{"d_model": 384, "experts_per_token": 2, "d_shared_expert": 192, "activation": "swiglu", "moe_layers": [0, 1, 2, 3, 4, 5, 6, 7, 8, 9], "router_score": "softmax", "balance_bias": true, "head_dim": 64, "norm_place": "pre", "positions": "rope", "init_std_down": 0.0, "optimizer": "cautious_adamw", "beta2": 0.99, "lr_head": 0.00656, "batch_tokens": 65536}
Below are experts of layer 3 (counted from 0) of a mixture-of-experts language model. Rows are named router (the router's row for the expert), gate (a neuron's input weights, with its number), up (a neuron's input weights, with its number) and show model dimensions 288-383. Each number is 128 + 32 x the weight over its row's rms, rounded and kept within 0 to 255.
After each expert's rows: a language model's description of what the expert responds to. This comes from a sample of Wikipedia text that the model never trained on.

# expert 13
router [142 174 104 102 159 179 113 121 148 100  99  36 157 159  85 106 131  91  77 105  56 158 140 139 138  94 152 136 138  97 129 129 129  85  86 103  94 107 106 117 161 182 123 130 117 151  89 144 173 116 151 145 148 126 143 108 154  96  66 160  79  99  90  90 146  78 149 146 186 154 128 114 161  82  95 152 143 100  73 148 122  77 128 151 107  89 144 129  82 111 114 114 106 106 163 158]
gate0 [146  64 154 158  73 166 139 117 120  89 103 123 119  57 158 143 108 111 144 145 128 148 110 175  93 219  99  91 101 120  71  75 135 118  86 160 132  80 140 117 115 159 187 111  82  52 170 160 191 136 123 136 142 193 124  35 131  54 131 117 186  72 118 104 144 173 167 144 126 103 126 150 177 156 124  92 107 149 116 203 134 152  94 137 157 143 125 128 209 113  93 172 156  50 100 136]
up0 [134 157  44  94 113 172 182 177 134 112  87 102 138 117 151 159 163 108 189 149 121 171 109 191 176  94 158  79 135  99  83  58 115 170 133 166 159 151 145 154  99 160 113 105  74  81 151  80  84 107 118 133 228 159 169 135 115 121 134 156  87 146  97 115 159 134 112 147  99 157 217 144 137 136 165  88 143 184 131 116 139 173  98 124 173  68 133 117 101 121 106 145 163 104 142 107]
gate1 [115 123 113 137  89 156 112 134 150 222  76 133 139 118  86 174  96  83 119 189 120  76 157 125 117 116 111 139 103 166 120 151 159 131 109 156 159 158 129 111 137 136  97 101 101 117  96 141 129  53 137 110 114  63 127 111 113 129 133  40 148 143 127  83 135 109 146 101  68 121 167 149 133 147 135 162 129 153 109 116  77 169 121 170 131 126 115 186 173 139 180 133  83  68 135  70]
up1 [135 161  90 139 107  96 120  56 137 165  41 143 101 114 122 182 146 144 129 127 155 158 138  80  87  90  80 106 157  97 107 117 132 188 105 114 112 147 156 126 132 114 103 106 158 157 173  89 122 201  96 154 201  61  44 130  75 181 135  76 133 124 166 124 150 134 132 132  93  71 148 132 127 161  68  81 173  95 180  95 138 157 107  97 140  95 153 116 157 105 135  98 161 123  95 133]
gate2 [192 128 144 119 105 143 107 124  87 139  99  95 108 155 131 115 123 166 151 140 160  67  93 166  85 128  83 183  88 138 123 143 116 217 126 111 188 121 159  38 173 137 165 134 109 120 150 168 180 151 126 151 149 159 119 164 141 117 141 131 104 136 144 113 157 169 109 166 121 151  78  84 107 200 138 136 168 144  65  94  94 206 160 123  78 153  98  95 156  63 163 170 110 163 124 119]
up2 [111 114 149 124 141  76 123 147 147  91 175  45 121 147 122 185  92 107 110 141 118 122 129 166 126 131  88 140 134 108  67 105 154 136 121 108 122 173 149  65 144  97 154 161  98 109 121 109 158  73 190  50 153 124 156 100 194 111 116 117 171 120 125 112 127 113 159 137 111 134  87  98 152 171 178  89  93 156 148 168 125 148 101 139 155 140 200  91 177 166 121 163 188 132 152 106]
gate3 [110 103 155 119 104 186 106 133 159  82 122 121 124 148 154 100  98  56 133 145 156 104 142 131 148 133  87 166 164 156 103  51 117 108 142 226  91 125 203 111 182 122 122  86 128 109 124 132 133 124 142  87 201 146 150 144  73 120 169 116 102  45 116 120 135 116 127 130 134  98 153 146 119 164  80 130  73 138  71 124 108 151 118  92 126 144 122 150 111 133 158 157 118 157 132 122]
up3 [ 96 157 109  97 122 178 103 110 152 118  94 115 142 115 125 136 135 127 111 122 147 149 129 175 145 129 133 138 138 140 103 118 154 108 145 177 161 131 152 143 105 117  93  81  86 124 178 145 147 128 181 107 120  99 141  71 171 131  69 174  67 147 146  61 110 196 144 127 132 110 142 106 126 102 141 146 174 116 141 121 143 108  88  85  91  96 128 129 111  93 134 218  81  58  97 126]
gate4 [175 158 127 149  88 173 107 203 142 137  73 165 113  99 141 137 122  56 137 167 173 149  79  79  94 103 165 109 121  93 188 164 156 123 121 160  95 163 105 114 157  91 216 118 153  66 112 121 142 121 121 108 167  85 132 166 101  90 150  55  88 158 141 130 160  94 138 112 107  98 115 137  83 157 158 104  78 123 107 163 123 123 185 112 116 182 165 129  67 126 116 136  87 135 107 129]
up4 [ 73 113 157  89 123 157  54 149 110 141 163  91 119 119 165  98 123  97 129 126 120 152 206 163 154 169  77 149  91 158 120 175 122  33 126 116 141  82 112 147  83 140 123 115 195 115 140 154 122 125 102 139 169  94 150 116  78 130 102 118  82  71  96 116 115 176 129  62 130 160 119 153 165 207 146 167 143  94 116  87 142 147 157 181 130 139 112 134 128 114 193 157 132 103  40 126]
First token of a field or cell in infoboxes, lists and tables, such as Area code, Website:, first names, digits, dashes.

# expert 14
router [144 140  81  71 149 125 191 110 105  75 139  98 106 181 121 158 144  91 119 148 152 164 164  64 152 114 153 160 115 113 161 100 143 111 153 149 146 149 130 138 165 117 138 135  56 159 170  50  80 128 128 111 109 165  94 160 100 173 134 131 105 147 130 142 115 156 191 183  99 117  97 103 138 116 111 145  97 139 144 137 115 166 159  84  96  61 160 117  95 183 143  93 131 110 154 152]
gate0 [112 117 146 151 111 112 103 108 116 125 137 112 148 179 144 176 138 125 112  96 103 124 174 124 146 136 142 147 106 199 148 109 144 133 105 104 165  71  97 122 149 133 151  98 122 138 104 127 126 148 140 142 170 115 110 123 139 131  80 188 174 132 117  91 153 197  89 118 136  89 124 114 117 128 101 136  95 127 180 127 152 131 126 130 171 122 140 174 147 172 209 115 116 139 141 126]
up0 [142 156 152 100 128 106 165 144 161 181 132 149 151 125 139  96  65 119 148 154  74  76 109 132 159 193 132 154  59 135 128 131 120  84 100 181 156 138 143 103 139 115 151 157  79 145 139 190 107  96 124 148  57 103  59  95 167 142 111  93 102  96 133 154 198 103 140  99  92 160 183 122 204 159 113 145  91 147 117 128 128 139 148 109 102 141 179 138  90 135 111 174 125 143 128 129]
gate1 [144 104  84  81 179 122 159 118 167 128  97  96 144 164 119 120 150 118 209 177 168 188 119 106 118 114 132 104  85 133 183  98 114 125 143 129 142 137 157 148 127 147 138  99 108 200  97 142 106 141  97 100 162 128  95 156 147 112 192 167  91 110 163 155 177 142 102 196 179 134 177 147 140  95 136 141 121 138 129 157 131  67  91 178 142 132 142 158 126 125 158  99 146 183 158  85]
up1 [126 151 119 182 131 101 152 158 156 101 126 118  86 154  37 138 141 123 147 129 145 188 136  89 165 102 114 143 180 127 159 155 120 116  42  94 132 128 150 169 125 109 148 149 104 106  99 112 121 112 186 159 189  95  77 170  99 131 129 152 141 172 125 107 112 133 135  90 173 140  89 140  96 116  95 133 116 116 132 203 175 138 143 132 118 141 176  90 139 190 116 108  84 118 194 141]
gate2 [140 162 111 136 160 151  90 160 106 145 128 160 133 108 121  45  76 109 140 134 212 179 114 129 133 148 120 155 108 146 152 129 197 164 103 174 169 138 159 139 152 120 107 126  91 179 171 140 122 175 194 122 137 163  99  77 175 143 128  91 142 125 139 183 142 140 169 123 112 135 102 121 118 111 121 134 107 193  66 176 188 141  71 186 143 140  35 106 194 126 162 133 147 111 167  80]
up2 [102 138 171 100 129  86 135 156 111  70 128 130 142 137 161  98 165 149 120 133 119 141 150 157 141 126 121 227  79 119  85 123 175 133 122 104 108  66 108 113 169 156 121 156 167  82 153 169 137 100 122 127 130 145 160 108  55 135  83 173 155 172  73 150 159  80 159 118 101 136 149 142 132 120 113 166 128 129 174  82  58 116 147  96 121 121 103 127 124 121  58 167 151 135  91 141]
gate3 [160 113 115 112 123 162 162 141  69  71 190 138 138 119 151 103  75  99 140 249 167 162 122  59  94 169 149 134  62  50  93 137 153 127 172 129 149 184 147 119 107 126 138  56 114 114 109 123 145  88 133 144 102 141 145 153 134 141 130 102  72 137  80 100 121 140 189 100 110 152 151 146 119  78 131 123 145 147 126 135 128  68 144 130 179 104 104 133  71 108  87 189 123 104 103 167]
up3 [140 137 121 179 146 159 112 160  68 127 150 115 104  69 210 134 124 132 164 174 200 145 124  34 144 116 115 112 108 132 174 129  85 215 142 147 157 147  73 162 117 120 160 127  91 153 181  78 181 157  68  81 131 156 125  73 119 140  61 146 156  93  71 119 172 179 144 117  94 147 130 120 112 137 164 102 118 179 114  93 131 108 103 104 127 141 184 189 134 138 118 105 130  90 104 152]
gate4 [132 135  95 140 102 188 187 127 100 156 114 164 125 110  73 130 110 114 152 122 152 135 137 134 116 133 134 150 117  91 118  97 151 104 131 104 193 107 135 116  98 138 118 156  82 112 120 165 100 123 189 130 112 100 102 181  56 136 147 145  93 150 124 166 150  35  96 104 110  89 134  91 163 198 118 114  77 120 192 128 141 117 138  77 204 165 140 147 134 125 130 127  96 109 140 121]
up4 [165 140 159 148 109 118  88 140 139 129 102 141 108 103 143 130 117 112 154 123  73 109  91 104 117 166  99 114 143 153  68  88 119 133 147  95  99 108  81 152 156 116  92 120 164 136 113 147  97 133 104 186 109 141 158 106 104 101 154 133 126 116 165 207 132 139  99 163 141  69 129 171 103 134 157  88 168 158 101 161  91 113 145 151  68 113 138 126 143 138 119 140 113 177 119 158]
Capitalized words inside institutional names and titles, often after of or the, such as Register of Historic Places, Major League, Labour, United.

# expert 12
router [131  72 131 146 118 134 114 168  88 124 175 166  78 117 121 110 158 177 130 163 135 141 107  85 102 142 122 127 103  64 149 133 176  95 182 110 145  78 164  87 191  52 149  94 128 103 136 100 177 166 104 133 114 100 117 149 108  88 111 139  51 112  78 122 132 175 182 167  85 180 117 177 148 149  75 153  89 132 128 155 171  89  43 111 128 160 162  79 151  78  96 130  97 125 118 153]
gate0 [ 85 134 121  97 134 101  75 113 159 108 135 111 148 168 140 107 124 110 151 145  97 109  92 163 107  90  79 164 103 111 141  80 117 140 105 102 148 191 134  74 187 125  95 154 128 158 154 183 124 119  93  66 180 177  96 182 143 154 164 107  88 129 150 127 122 108 140 118  51 162 148 156 225 133  92 108  68  92 135 135  94 102 168 109  93 134 111 149 122 163 123 148 108  41 132 119]
up0 [165 169  90  67 143 132  81 130 123 146  66 189  59 135 126 140 181 165 121 163  86 102 128 142 113 161 126 117  99  97 101 133  94 172 129 117 169 152 126 154 138 118 158 147  98  93 117 109 177 158 100 204 150 149 121 207  85 122 192 182  86 154  98 131  77  83  91  76  65 119 117 126 123  94 135 143 154 151 157 104  44 129 203 120  99  80  81  93 108 112 127 158 175  76  66 171]
gate1 [126 183  93 104 138 102 144 139 197 127 111 102 106 176 105  80 107 122 126 111 136 116 129 145 104 139  84 182 102 127 104 141  98 147 173 117 129 100 177 183 138 104 127  88 120  97  84 152 149 111 140 171 167 181 164 137 135 175 130 148 125 142 178  91  73 151 123 126 171  97 132 126 119  30 169 125 146 123 157  40 185  95 167 177 170 106 115 136 107 144 111 126 129 139 149 137]
up1 [129 161 110 164 116 203 159 132 175 118  85 141 129 135 128 123  98 138 129 105 116 157 120  96  93 102 158 152 108 109  67  45 132 103  89 121  76 120 120 103 124 196 104 132 135 116 158 145 104 129 118  85 151 129 109 129 147  97  96 156 138 154  96 178 130  81 178 173  83 123 151 132  56 138 122 123 162 108 124 181  79 148 151  76 126 140  91  96 187  95 104 134 157 132 173 115]
gate2 [ 96 120 162 113 112 107 134  62 156  84 113 169 152 165 128 142 170 145 147 146 127 182 183 113 155 104 125 139 167 125 152 126  99 151 141 134  99 160 119 118 168 151 106 118 151 147 131 153 141 152 100  99 152 142 195 156 127 112 166 152 137 114 138 214 108 143  54 158 127 100 157 102 172 176 229  69  97 122 179 113 158 186  81 116 170 143 109  63 215 184 174 133 123 119 144  77]
up2 [150 157  23 137 177 134  76 134 143 175 115 126 140  90 141 120 137 130 175  69 125  98  34 142 113 137  71  84 128 152  71 142  93 133 106 123 149 117 141  68 144 139 150  95  94 110  88 106 148 129 130 165 115 134  82 121 117  97 155 110 147 170 121  85 146 130 157  79  73 107 151 116 118 135  41 120 118  88 143 113 184 114 162 131 137  99 190 140 127 143  72 129 161 133 141 132]
gate3 [120 100 136  64 142 124 116  96 121 136 156  96  94 174  88 136  99 107 136  97 106 154 175 143 181 133  96 149 163 101 146 109 112 130 127 153  95 141 173 155 125 149 158 131 106 126 137 117 182 102 124 120 190 115  91 129 128 103  91 146 126 140 127  98 182  90 131 149 147   9 225 169 158 182 154 101 147 170 156  63  88 184 132  85 146 111 156 109 112 130 137 160 103 122 149  65]
up3 [128 130 144 153  49  99  74 170 106 191  64 138  75 162  98 128 128 141 120 159 150  78 150 146 120 110 126 150 180 152 146  77 113  79 152 124 112 144 178 107 133  95 126 163 149 129 126 137 113 140  90 137 206 151  86 144 134 113 109 125 153 163 160  76 183 169 164 109  71  76  98 172 160  50  94 133 197  98 123  93 157 208 144 104 168 101  98 117  78  97 180  70 107 109 160 150]
gate4 [119  95 146 111 136  93  71 105 152 125 148 141 102  85 156 147 130 139  77 119  99 190 118 155 115 173 112 125 120 125 126 124  54 187  38  81 119  89 110 156 186  88  97 104 198 153 110 112 163  68  98 171 162 120 142 179 138 124 164 107 158 115 119  68 159 129 152 171 142 100  99 152 135 153  82  98 133 116 175 198 147 171 117  89 109  87 169 165 130 113  85 123 147 158 136 128]
up4 [102  65 138  69  85 108 137  70 139 146 185 133 106 144 126  98 164 138  99 128 110  78 125 151 101  93  99 105 158 216 135  63  74 179 130 119  94 139 128 157 101 135 161 139 134  96 107 159 130 124 151 120 126 111 105 101 147 208 102 116 187 119  96 139 127 122  99 137 154  80 168 137 109  89 174 142 138 163 121 130 161 155  96 184 167 181  89  67 128  96 140 134 158 196 122  45]
Suffix pieces completing longer words, like -ored, -ined, -ical, -ional, -ing, -able, and adjectives such as new, military, political, Chinese.

# expert 16
router [ 93 111 135  95 152 156 115  90 171  96 135 151 185 138 106 114  92 144 122 150 100 168 140 191 132 183 118  96 184 123 138 133 141 135 165 129 132 211 131 115 180 129 111 144 166 145  88 174  90 138 104 183  87 125 163 121 170 113 130  60 100 124 132 125  79  92 129 146  93 145  97 170 111 137 144 153  98 134  94  88 174  97 125  60  79 110 163 109 151 152 121 120 144  79 102 156]
gate0 [142  99  99  93  42 135 152 112 205  75  85 134 120 152 117  93 162 102  73 129 129 100 118 160 139 144 133 191  91 136 114 150 138 135 150 136  94  99 149 100 119 147 128 142  94  88 171 127  55 151  81 176 151  88 115  90 156 141  70 117 107  89 142 145  88  87 116 143  53  99 135 215  46 129 128 109 190 132  82 163 117 134 183 145 120 148  96  75 142 147 149 121 111 145  92 147]
up0 [ 97  72 115 123 193 114 123 183  90  59 187 102 135 168 148 109  91 143 136 157 114  99 114 237 175 139 130 131  99 134 162  86 122 125  96 132 107 133 130 145 128 149 101  92 116 142  89 153 146 114 114 161 161 170 121 142 129 159 106 112 138  90 175 150 100 117 116 118 133  80 146 123 167  78 111 101 128 151 165 131  87 153 173 161 170  97 123 106  66 130 170 141  77  73 147 117]
gate1 [136 120 138 105  63 124 120 156  83 103 105 114 126 161 138 135 123 138 102 131 114 196  62  85 105 146 162 138 115 142 174 134 164 119 102 129 138  99 151 139 119 119  54 149 164 112 168 121  93 139 170 183 168 177 160 105 127 164 176 130 150  70 186 132 161 120  32 112 148 111 195 106 128 156 127 106 127 104 172  71 119 159 152 132 114  95  70 152  94 108 144 147 115 152 104 108]
up1 [153  77  94 124 143  82 137  63 142  81 167 119 160  66 136 155 106 131 108 178  94 105 130 103 110 156  85 101 138  94 113 147 111  97  97 104  58 197 118 131 126 130 150 125 113 127 144 140 100 118 122 127  73 110 152 122  64 115 129 133 127 120 110 107 119  86 107 148 128 149 114 121 130  94 105  77  39 172 152 132 151  76 141  91 133 135 156 136 109 159 101 166 147  78  13 169]
gate2 [ 61 102 129 108 149 131 117 132  75 133 149 122 179 163 157 117 165 139 163 127 103 167 102 123 180 176 124 145 144 133 103 134 157 111 143 142 106 172 110 146 117 142 101 157 109 152 124 168 143  75  96 122 125  83 171  99 170 170 121 162 135  74 119 138 106 142 108  87 120 184 123 168 165 100 195 187 119 130 158  96  97 143 128 120  99 132 198  93  81 119 212 107  62 168  88 106]
up2 [140  86 131  92  93  87 102 103 106 162 142 172  95 111 102 115 158 114 174 169 159  82 118 129 146  85 189  94 157 114 144 139 109 151 170 156 143  94 123 144 148 119 101 104  91 190 159 114 150  71 145 134 168 144 119  78 152 132 131  98  68  99 108 137 155 167 139 101 156 112 141  94 185  81 109 121 190 142 150  57 199  95 133 145 139 121 119 116 128 110 121  90 186 140 181 118]
gate3 [ 83 112 117 109 170 120 141 119 164 132 138 137 136 188  91 131 112 110 138 110 190 153 182 107  94 132  86 152 106  58 105 126 114  86 125 114 150  58 145 135 102 135  88 115  92 138 177 156 153 162 136  85 115  90 175 127 157 135 113 147  85 142 240  73 121 143 153  85 140  76 134 140 142 135 126 103 155 144 150 134 157  89 167 132 138  99 137 199  70 141 158 193 106 168 119 139]
up3 [124 136 134  84  85 107 154 128  87 149 129 151 131 168 151 133 162 123 165 147  42 126 102 149 103 105 124 111 139 222 144 205  96 192 176 121 133 171 141 107 171 133 119  61 139  84 107  82 111 164 136 124 112 160  24 169  96 160 148 150  49  81  70 125  97 113 120 166 142 151 158  96  70 179 126 130 118  77 131 120 152 141 123  82  93 162 133  78 211 121 130  84 112 140 136 168]
gate4 [138 130  80 102 125 141 116  89 122 140 121  81 128 124 163  80 162 157 146 155 133 168 106 131 141 173 160 168  75 141 106 149 114  97 127 106 168 108 190 157 156 139 171  57 108 135 132 161 191 166 119 161 108 155  85 136  85 198 117  81 139 113 143  45 188 130 117 184 186  78 192 143 194  77 112 144 108 150 155 146 121 121 142 147  77 107 128 151 152 128 123 173 154 116 107 128]
up4 [160 114 188 143 160  96 126  54 184 114 151  95 139 112 131 116 170 146  95 177 156  41 159 150 163 100 117  58 131 109 174  89  92 138 115 131  97 114 109 123 133  88  89 177 179 130 151  94 133 176 123 101 125 125 145 135 135  85 116 129 142 149 114 157 126 115 129 152 124 110 100 125 134 168 121 172 153 180 109 142 130 138  92 155 120 150 127 101  98  98  79 133 125 102  87 165]
Inner pieces of rare names and words following a capital initial, such as F-att-orini, T-ud-or, H-oung-bo.

# expert 5
router [ 90 139 129 138 163 153 109 102 108  69 181 168 163  85 115 164 121 177  62 103 178 101 136  98  80 142 151 101 151 126  96  83 174  70 146 144 141 137 100  77 144 134 178 148 108 153 108 120 148 142 219 102 137  94 155 115 117  95 118 106 155 159 102 147 133  94  73 105 126 126  95 137 141  84 112 146 105 161 202 186 141 179 144 135 119  71 126 130 133 102 184 117 101 142 113 177]
gate0 [149  98 176 140  84 190 138 134 148 120 117 102  93  99  91 144 174  94 157  71 184 109  88 102  92 120 108 145 114 100 169  92 127 105  85  80 101  55 113 137 176 124 156 124 157 101 117 128 182 152 117  89 144 129 133 114 122 141 175 105 153  50 145 132 147 128  87 164  48 154 158 165 117 124 158 115 147 103 126 127 144 172 104 127 116  95 144 157 119 124 130 132 159 131 134  78]
up0 [145  85 117 163  97 120 102  74  77 137 165 133 108 134 180 190 202 121  92  80 112 113 127 101  92 142 113  88  91 193 135 135 138 108  91  85 163  91 177 119 147 127 138 103  95  94 127 179 166 173 122 109 117 137 136 172 136 134 135 159  90  83 110  74 107 169  34 140 138 112 140 143 123 179 170 129 108  91 124 202  84 133  61 135 180 155 146 126 119 129 140 112 117 135 130 138]
gate1 [145 125 160 112 129 130 116 138 199 125 172 145  94 127 172  94 148 110 164 179 138 109 146 172  67 156 126 117 146 149 117 162  69 159  91  84 148 157 145 104 149 136  65 111 124 181 138 130 170 128 125 121  55 191 124 117 110  95 181 133 121 120 128  98 152 111  80 127 155 142 160 104 184 116 138  89  79 119  89 145 153 117 135 152  79 115  57 108 101 189 130 139 163 147  98 149]
up1 [135 113 145 131  64  78 157 146 137 130 135 117  90  81 122 127 193 114 111 148 168 130 127 120 152 155 177 107 123 162 150 138 110 171 100 157 110 158 176 126 153 128 120 126  75 142  78  92 138  66 124 113 135 144 132 134 146 128 142  44 125 138 110 119 163 122 186 118 125  60 121 140 123 121 114 142 203 130 116 172 135 130  92 138 148 173 167  78 147 151  90  90 160 113  93  83]
gate2 [119 159 144 100 101 113 120  98 121 115 175 126 152 141 171 148 146 131 114 165 136 181 144 131 156 129  94  64 133 188 145  75 140 107 135 146 102 149 164 115 195 108 163 116 134  90 152 155  95 142 160 119 136  78 134  82 163  54 178 128 124 131 153 122 170 157  55 169 115 156 163 119 186 136 187 178 181  97 159 146 109  80 184 160 185 157  97  84 132 164 154 160 143  85  91 146]
up2 [110  97  97 113 102 123 169  85 125 111 127 131 147 179 156 122 148 169 105 119 137 130 142 157 147 142 110 147 106 111  95 104 120 156 118 143 209 173 162 107 163 114 173 206 137  77 136 132 108 152 128 155  93 114 118  97 172 185 153 185 156 137 135  56 131 163 156 148 107 148 150  77  83 169 108 122 108  88  77 151 118 180 124 145 111 112 115 170 170 143  60 108 139 143 137  96]
gate3 [116  89 169 154 139 154  71 104 136 158 154 132 137 159 161 106  78 104 146  94 168 127 193 117 120 190 156 148 175  75 159 163 135 171 178 144 128 121 120 146 188 138 112  78 178 202 117 116 128  64 213 146 165 164 145 133 136 164  85 124 104  86 107 159 170 152  98 130 128 120 187 137 101 134 185 125 122 172  80 214 124 117 131 115 119 149 177 142 137  68 109 141 141 158 132 138]
up3 [188  96 120 116 123 105  90  54 105  94 151  74  80  88 150 134 153 152 101 135 114 128 142  91 192 105 120 117 105 100 115 124 117 107  84 121 128 121 170 147 132 108 160 132 172 166 141  97  97 139 174 117 127 102 140 163 114  94 124 106 107  79 121 133 118 173 172 178 104 163 118 125 163 111 171 179  94 111 118 137 158  99 184 142 124 154 145 127 133 143 101 120 186 174 130 179]
gate4 [151 164 109 172  78 108 174 175  61 124 151 102 140 164 132 127 141 146  87 113  99 140 133 158 136 101 152  98  57 144 132 108 172 162 112 167 120  97 185 169 125  59  93 107 132 116  92 115 146 136 129 135 170  93 122 121 159 130 133  98  88  97 131  96 172 173 104 191 126 179 122 134 149 148  75 108 119  54 121 164 122 130 136 121 107  55 100  68 155 168 122 147 103  90 135 151]
up4 [123 172 121 145  90  80  67 103 176  98 127  43 166  82 188 130 158 158  98 123 117  54 105  96 122 113 142 143 122 137 116 149 149 101 119 113 189 128 129 126 125 124 102 116 141 154  97 153  90 101  99  97 138 149 211  64 123  56 119 178 169 132 121 115 147 121 172 134 194  86 158 110 132 148 155 169 113 142 140 128 133  78 134  88 157 139 112  83 124  95 114  96 127 164  99 166]
Syllables and word pieces of non-English personal and place names, mostly Asian, Slavic and Indian, such as Chit, Ying, Bharathi, Maharashtra.

# expert 1
router [150 120 156 239 168 127 130 154 110 155 142  89 174 140 112 130 156  51  69  87 151 126 155 144 109 102 112 110 125 103 148  95 125  93  99 129 166 146 154 139 138 105 138 148 143  84 135  67 112 114 121 173 113 111  71 170 126 102 131  64 120 128 150 140 141 140 120 175 125 157  97  94 127 141 125 173 146 115 133 200  87 106 136  92 183 132 121 169 157 113 137 120 148 137 115 132]
gate0 [102 213 126 182  47 106 104 134 150 137 153  74 115 139  53 153 127 112 131 111  88 163 100  66 170 148 136 147 174 140 138 127 169 161 105  48 127  84 163 120 146 107 119 125 130 111 113 111 147 128 124 104  96 120 131 114 146 153  92 161 122 140  95 114 163  91 128 152 144  99 105 167 173 175 101 160 149 167  89 109 142 196 148  92 147 106 121 131 120  89 104 131 138 119 142 140]
up0 [ 91 163 187 115 109 152  96 100  93 182 111 163 129 129 123 154 148 139 105 131  85 172 128  95 144 134 130 138 130 173  73  89 129 179 141 125 117 132  93 104 100 113  82 103 134  77 135 207 157 123 149 106 199  90 116 115  65 109 139 138 163 154 119 150  91 113  62 123  73 129 126 146 162  54 146 129 111 117 134 127 124 121  58 143 160 138  92 122 101 147 157 113 123 132 155 114]
gate1 [143 115 132 128  85 117 100 120 167 129 118 108 138 144 150 140 148  82  83 122 149 125 102 112 146  96 149 177 130  96 178  96 128 112 146 179 138  98  93 148 129 144 106 135 117 143 126 162  87 154 142 160 224 164 162 111  93 115 142 155 159 168 147  68 127 108 188 118 102 139 151  94 107 130  97 166 137  81  97 163 138 153 138  94  85 109 117 142 151 131 157 109 191 115 161 135]
up1 [154 130  79 149  86  77 152  61  91 108 133 173 122  74  97  98 117  68 115 123 149  40 178  86  76 135 133  95 118 150 101 156 151 115 116  75  94 162 159 138  96  86 155 121 150 113 152 125 118 162 128 134 115  95 103  79 124 123 105 133 148 129 120 149  89 181 115 144  94 108 160 122 115  98 165 144  93 151 124 152  71 159 134 198 140  99  97 129 119 125 112 114  91 106  96 146]
gate2 [131 101 133 183 142 141 152 116  97  54 135 147 113 151 154 146 135 194 150 111 149 143 161  98 136 147 104 148  87 177 134 141 115 135 113 157 174 165  94 117 129 137 138 123 156  94 182  54  83 136 126 154 130  84 161 165 163 115 152 144 121 186 201  81 129 145  93 159 108 138  85 139 132 182 120  89 135  94 167 119 139 142  93 117 153 103 100 128 142  89 150 138 127  99 169 144]
up2 [117 115 120  99 138 155 150 181  78 200  93 149 152  73  63 134  57 139 121 157 145 140 183 101  96 152 129  85 132 153  69 107 160 144  86 121 138 125 131 103 119  86 120 159 107 166 114 122 125 121 127 173 130 172  81 140 144 130  92 175 109  86 143 153 135 184 134 164 124 125 181 169 124 129 137 143 171  98 116 177 117 171 108  85  81 106 102 115 104 193 179 162 175 160 149 116]
gate3 [ 73 119 133 158 126  66 234 130 149 126 155 167 119 120 118 127 158 142 113 120 119 100 112 162 107 135 137 146 116 130 143 118  79 136 131 117 151 142 114 128 148 192 148 137 167  88 158  88 206 193 129 122 121 110 178 197  94 150 161 150 171 156 119 141 126 142 105 138  87 130 118 142 137 131 130 115 144  98 140 165 151 115 113 127 107 117  72 114 162  93 112 120 170 145 140 122]
up3 [121 142 131 150 145 147 114  81  95 175 109 136 123  95 116 125 113 137 152 102 123  91  81 157 106 137 161 121 156 128 156 116 144 166 105 112 145 173 142  40  82 186 158 120 154 136  99  98 189 169 164 160 211 151 145 159 123 130 172 156 116 195 117 130 170  87 122 133 122 118 115  93 140 139 146 107 121  93 148 196  97 116 103 202 171  99 158 157 121 119 107 102 171  99 143 131]
gate4 [124  97 144 136 156 150  57 119 161 154 118  83 129 162 150 119 104 157 138 156 106 186 185 105 179 156 139 145  68  77 128 158  81 144 175  87  58 114 112 147 121 142 110  95  95 140  64 100 141  88 143 131 102 147 151 144 145 116 133 113 132  96  90 148 148 181  81 185 130  95 174 142 117  39  95 166 136 110 140 166 134 145 184 133 112 152 159 139 133 127 148 139 136  99 105  94]
up4 [ 85 151  40  83 126 179 146 123 157 151 107 125  94  95 128  67 151 144 165 104  95 145 102 119 130 167 159 128 140 154 105 108 162 102 155 116 127  98 165  82 177 102 105 130 140 117 128 121 117 168 176 168 129  90 137  60 131 119 123 136  90 101 209 113  86  65  99  89 167 162 140 122 120 169 136  87  66 109 134 129 146 131 102 136 124  95  72 113  76 131 160 151  87 135  86 144]
Articles and possessive determiners opening a noun phrase, mostly after prepositions or verbs, such as the, a, an, his, their.